{"num_hidden_layers": 9, "router_score": "softmax", "router_bias": true, "head_dim": 96, "parallel_block": false, "weight_decay": 0.067, "doc_mask": true, "dataset": "wikipedia_en"}
Below are experts of layer 4 (counted from 0) of a mixture-of-experts language model. Rows are named gate (a neuron's input weights, with its number), up (a neuron's input weights, with its number), down (a neuron's output weights, with its number) and show model dimensions 48-95. Each number is 128 + 24 x the weight over its row's rms, rounded and kept within 0 to 255. Numbers have three digits each.
Before each expert's rows: a language model's description of what the expert responds to. This comes from a sample of Wikipedia text that the model never trained on.

# expert 4
Description: Table cell separators. Pipe characters separating cells in Wikipedia tables, especially after numbers in vote tallies and sports tables, plus semicolon-suffixed number tokens.
gate0:114113131114157080104117206161112076137094139162121126094124111128125161156124123115128110136110122061119126101153135123157117123071139130167118
up0:139162108123078168144105057065179156132167115091156145102116108153098133136128123160135117117120136143166125154171114161154132135137115172121148
down0:141121120120096140121121138091110124120106114135133157115128117103148131151130115137098143156137158124105094115131138094114128098120175160111111
gate1:128108134139087140073119133143097171158133140087123100137134084128121121136117118133102131088108122152089148130152154122117117109162173141090145
up1:131107143115122080124115143118129135135128091111135130129132149132153129107143142113111190102140172148127108107141135131162105122117140128139136
down1:125148105120127112110168164108119120121111121117132140147136129091127116144119145079136089177128124088167121145181115116093131130147114129113133

# expert 22
Description: Clause-linking words. Conjunctions and relative words opening a clause, especially that after verbs of saying or believing, such as that, which, who, when, but.
gate46:113102095146098087094159129158161094101129088100154142097144146098144155109108135156117119131146098118137126145160088106112122113120137111115094
up46:131098138146096111097136131091169147178128169153136129159163122130138137127157125109163130114102155122129146122174173127106159088118111108083105
down46:167124121109200127135111150142112149118124108138151113169134110149164120153122142114112122129135179091087113115102167126142129102118114120129155
gate47:120138142164103152129095113143117183138104140126119162096147081115123119108126135129163114119118118106122131095125105130129167139147155150123102
up47:115107137157108153128138109093128123145117084147133106133161135165114127109163113110174131114113133119114185116103133133170117123127140155106162
down47:131110098143099138119123089140116138126145111147123156097152094154128152158148118130085180145106134158114132158153089084149086112105129137142135

# expert 14
Description: South Asian name pieces. Word pieces inside Indian, Arabic and Persian names, often in cast or election tables, such as Bhatt-ach-arya, Kulk-arn-i, Kh.
gate0:142122112143133157115134134100129162133078098162134105092121115113103118153088128138109079108145153132153172121172123107122122139094121106113162
up0:145123149105119100103114147118073151097099116158178126129112110158115078108089132110166134108141135110143186089167177118123187145109130100167125
down0:150110136129160151172150144137147102149104140117092122100141107113112160172122092072155146145120121109105164097132130150126124137143133143164070
gate1:121171147134092124070105117130155150140094154106079069143114164154120135113098147102153147125082142144162098134141102150135109104180123113101109
up1:119118149149122156113112123107131101145153100054151112121128138141154156138121133140101107168090127138108100170143124147132132118088143142104122
down1:129102141092100117157143134144162129136144127141135140171135102159141130183117080160126159147125120129103127106111146131125095161141148131120112

# expert 20
Description: Opening parentheses with dates. Opening parenthesis fused with a year or digit, like "(19", "(born", "(201", in name lists with lifespans and release years.
gate0:145094123126092148100128163152092118150132133141136115161117103102089146118119118096106138169111120143148074084097138110102113157133124133091134
up0:137152135108152149149094161116145192135131083138155147135155091139158115101145129124096098138112132090130095138145126107111090124098120137142105
down0:133096156126136132119139095135173150107168110117122122108120166129120132087148119128147117112099136112111117085165129142162145125139111137137100
gate1:137162119100143119133147130178109140168141177140127148164142113134151149141144111108125123114141115137131124153139153131117166140135122128148113
up1:125096116136142125148101111094144135100120142124108138095112147137128114113105145138138089132108125123142115102103148127153121134088136132145173
down1:125131137097100149129146166102099174122105094141129135124115122129145122152141144127135104114163100172112119085103114073090154089114154150119065

# expert 9
Description: Mid-word fragments. Short letter pieces inside rare words and names, such as h in Euphoria, c in Atco, sc in landscape.
gate0:116112065139164117146158142124144094132154149157136098127143108147187101112132131136157137140143170150158153111128115109143125098105138114137123
up0:142159127081159127116144155163126110111145132110131161152106098134122168115138124094163155119113121106129129099128124130105139158153078110130142
down0:109096142143117125124136141107114104116133105166134121143164108109147080122131156157139145169127125147160142124117095126120099144162092131145116
gate1:064080146123153115111141145174130165129157158153142115083144123120151138117151099134111151159130126169141127125163116095112126111164104145110102
up1:154151109132121181118124151125151116146103146122129139176115113156146137120102137157148109118169122092122099123123127150149125169082135118114130
down1:090102142154107107110160112114127153123123104097124120151094174132088137126110132130110129144150143115148123131145137124104124100085143134124164

# expert 39
Description: Concrete nouns, word endings. Concrete everyday nouns and word endings, such as water, land, park, fort, and th in depth, length.
gate0:138129121129125125130182111097145108083138119128119151107101076127081123115114100109135142145105119133116053096087108126106096113137101105125140
up0:127142125134097148135117173101135107139127140119122118127129131110117132112103117156128132123113129178133141149103095115163148089163104123128131
down0:084130126105137110152135131100117102112086106102143111127151181141180131131116128166153116166119104126191137119209133146128156119105115113130118
gate1:103106127130165138091132156137143122126113129122113143115108127125108097080127095126073109144102145130084153119137128147130143132153160136140099
up1:143173157121098108119151113112152138125151079110145142106106082119133108083142110108138154106159120149148145204121114160111146175129146130130137
down1:119160112153095178152090146153102140114163098169136154144114153131119145130123117129138104145097136152117133143149128137133135161117146131141118

# expert 10
Description: Math and symbol punctuation. Slashes, brackets, braces, underscores and dollar signs, mostly in LaTeX formulas, plus opening parentheses before codes, such as (GER), Mbit/s.
gate0:112147155124126156160087099181145173140144141132146146157139125132096100132159129136077128097101150095099203137133121112106136114116094153093111
up0:172122135139135173137166129122149129117137153138127098135099143089129110119106106129128152101101139104083120168117131119107172130110164160091100
down0:170137155143136146159145132140141122151136128121153128138104150117123128127118145139147163173135103122122156145149124099084114100134093147167054
gate1:095170146162118123162122131131126160120142123133158122114142120159128095149145121140139083129120080106139130118159144112114080129144179133126126
up1:120109154114149095124155155114162122181128149155111128114099167097113139118120106092125119107131147126145101118132153107140132132126133126103161
down1:160091137170115127144086108122138077157152114110082155095132140117104102124098154146145160073148122114151128157132162165134090171115109183125072

# expert 8
Description: Commas and conjunctions. Clause-joining tokens: "and", "or", "but", and word-final commas like "area," "house," "enemy," in running prose.
gate0:176125133086082144152128095143120139136098179170133108120161125093123168162108088150161156124135118129113100113111118157143094100162137124058122
up0:089099079152143124109126153104087151156175105157130132194129146144105079096095149152127116107092144144170088124142115137077174152103103118139135
down0:126131084097184154129137141156112140134148142120139141144126159121173094101098110160131147097098160129134117166149120136105145141147111103099148
gate1:133122099120129170121132134128157110126150113130124143088079128147103106102159111126106139114150163161087148103138128136104141132144071157077150
up1:124128122103127147128078122128168111141147143130141125114126105160107115132118134128131125125182150157115127114117137128134127106087099157108104
down1:135143124160166116169118128112097165154122166143092084137107134129153154118156102098114118143135145183108129127098134114084106135174099129165007

# expert 30
Description: Small numbers. Standalone small numbers with a leading space, in score and statistics table cells or counts in prose, such as 0, 3, 10 mi.
gate0:123162071096146139111134155088106132143133134118110092110121106131143130141102107130135115166144129102148120065131155145128096070140114142160133
up0:117100097103097094113119117110129152142124097112150142122141169149120163117090159120189097143138115137123140110126113165126132103126087130154128
down0:107108086137105118087093077171132105146125097116133136125143136169097140125171110139142091118112147121144102150146125094126152194108132115088089
gate1:120126151095144130124148144154124124120124118133142114113135123155141126160142166169147117124156158119093126134193077113131182148086127139122127
up1:140116126176144130096134125117162113145119125147103145135129138085126126103129106070133114129137104135155138129051172149156080123171155140139098
down1:120127130116148132149125140139107141118114107135063108135112129105146147184119149140119124120129104097111121144134144155150148169136122146169166

# expert 1
Description: Capital initial pieces. Single capital letters or a space starting a word, often names in tables and lists, such as S in Sora, P in Pembery, PIT.
gate0:152137090149093116100104122083116131141134146128116135134159140109140141118096144095143051151153110070110187131124115127133139137137133157131158
up0:106162131110131150147114107128097095102095127133118119092101122141114093124125153144103104144112181108084086109136176149125145148158112110136159
down0:095163169168181132143160133125118077106157101165124159145171148127095101147138124140147103153122136107118147174122137144146168116150124143148162
gate1:120134132128114118170109134147167091112131105125125130125148107141123084167174114110164140152139126111133130110155109139100150130143118143128107
up1:092141145110147167110121171098125102148140138140136191120113114135148132127149119106154113135127127102085123119121136125168105139105131133094124
down1:120119142070122096100112140060096131153149165132160145180140152072123100118122116148119113113119130160140098140119133132126139103132125123133130

# expert 26
Description: English name pieces. Middle pieces of English and European proper names, places and teams, often in sports tables, such as Bul-ld-ogs, Dort-mund, C-raw-ford.
gate3:133176147113091111152144129141109091159110145120098122136133136096110136139097128135135127177194098133106160134123183135130123115087130116134117
up3:142105135193142139169141145147123122129155114158155169146101137090107154132119157106126123155101109126171146102116153091123123169137123130130133
down3:109129116086161151147098117120108080119075132133128134107133117126123167153123148157129114141140187125126110132106117138085143102112141106105135
gate4:110118140113130172133143074128119156138098117146149139159079108148135131095147098071144115171144158156130146098125126142131156114157158150126115
up4:120154146114133140096137102112134129138124154116150126109114126130133123122072127113098114108101138149167089165096109074141119125137095080137136
down4:154096122113105123152165100101122139166086153170078153114112173151117118106118103131120143105105111120182112156144130143161137166137153139168112

# expert 5
Description: Table row starts. Pipe characters opening table rows after a line break, mostly football squad and statistics tables, plus list dashes and field labels like Born:, MF, DF.
gate0:086117140105123134157133148132105116124132128131165146147150117174095110126131125127135114109065092121119092158178098155110173122106139090138082
up0:098158117172141131076127104095163125183144119160132140097109108111138148093175113102133160095122183131187116106096133123139157124164148152104112
down0:085138138116099158134117140094130140115117103110155106116157164129118159109084127129147086125118106167138117153141103120123142141156139113118134
gate1:113135165120156154087118121127136170179098108110128109115173136141087152120125107135140177111144119128099123118143126134154152135147130099157107
up1:132109084131136098176144126139130105100209110157131123111119128113126125149158127134103115125123150091148118179116121152111117153128121172113118
down1:091084165142146119141099179137094136072136136102128131154127127139069152097108165136144100113153166119119108101144150121144105095115126139088123

# expert 15
Description: Early word-stem pieces. Short pieces right after a word's first letters in ordinary nouns and adjectives, such as im in chimney, om in sophomore, anim, car.
gate0:107137177108115101100138123104134146131153152148141128092124117150142142140144097145140106151140123139098124180140127128155116134111158126117102
up0:143117097056161148146126142139137131127131084112088106155105132150106122073100139085153131134109112139148134103108107160123118091146144202147140
down0:193117134114095129118127150143108141153158106133130147151124114099128149153136131133092110096091130128140119148128090097164121158115115148082138
gate1:089134165153189133136143112157124140080152105109148175114107118116132153112141142128155131103102101122141117130142114148152135144172141117183124
up1:130146092116094125124149139122153132172111145146110119135130186124093114141124103118104109113136099105137136124117084135104114078121142154121155
down1:170137106136114110147151108116103158145138115148157117153116106108102113130136132082125150104099113150110136132096125062148143135110111142123133

# expert 33
Description: Personal name pieces. Given names and the final pieces of surnames and place names, such as Thomas, Richard, Clarke's e, Crouchley's ley, Vučić's ić.
gate0:168101143129143068124122176142116120112116124131133147173141122087130147141156146110133169152128138190115118123134177112118122137080127167137165
up0:154121104101135136128107099137132098100151088128110166100106102116156130141149087151134116102156137149175115133134121183148144132099129106159144
down0:104103151148139110159109164090097143160109141154122130164125182112078174166164121100117128125154088133113146130144150134119136121146117127117150
gate1:170105091129127091126140120112163145134168137102140115117127127163097129168107124193129095102141114160137104172132112180160110169112178145119151
up1:131064095148133140157157148118152139098142140072161112113100141144137119139113111192075161099114137135153079142156126191119105149114109136119110
down1:155164163131124142152126175142141101165109136135125147130115140091118173145135123105126139144098122092095172103111157111103140148135151115129108

# expert 25
Description: Abstract nouns after articles. Common abstract nouns right after a, the or his, such as year, way, number, role, style, intention.
gate0:082167143141133141166165174143106103146090119121121145163167143146106130114093122114139085130162126096142160114145108145116161119069122154146133
up0:146164110111197123119086132145125135112148155136135100149158147167168094113138166108103143126156146152123130117136118128142093090139102144132136
down0:131096128154132153122154113123130161139119152080123112142141154142110144114132104127110127164114136129130128145065172129114124182103113098093141
gate1:117129138164122114133115188126118155118140134119115129131130121149107121124112114178091139108114097133099117149115165124130080105130138129140110
up1:146126144111159103149141124110099169122156130085150107135144126131168130125126118151122099131128114124147126157115160096087119110111104081178161
down1:081107150092148070148131118165090160105117084143117137124158113112120119149138139126165097158137095107135116110160151116164149158126132124109126

# expert 0
Description: Numbers and quantifiers. Number words and quantifiers like one, two, three, both, each, plus north/south, often before "of" or a counted noun.
gate0:116103129099152168131153132147140129143138134112132112134128080107121102122156088165138114082167116146138111154146115144155117151130137105147128
up0:118112123124113145151142116124165129079087105150132099158170154120179137114147095123098135095138076116095108123175094150144140136176174160113131
down0:073100079100128061104114139112109115137185121102141117107104126124108160137138126180107114125120168129134116130144124124149108147096110142184108
gate1:107112126142114101154153116154119102085128127117136166113112087128151157121118152132156146166127101105089131104130089150161100115127135132125110
up1:122131140130111114109127113102147144107159107142165086113155146163083137105131124133070122117158141103135144131079126087098144113133125148092132
down1:096100175139082134071139089168145097128125138141133136108125140141116157122135125123182135193158113113154119110151117166092147078150125195098141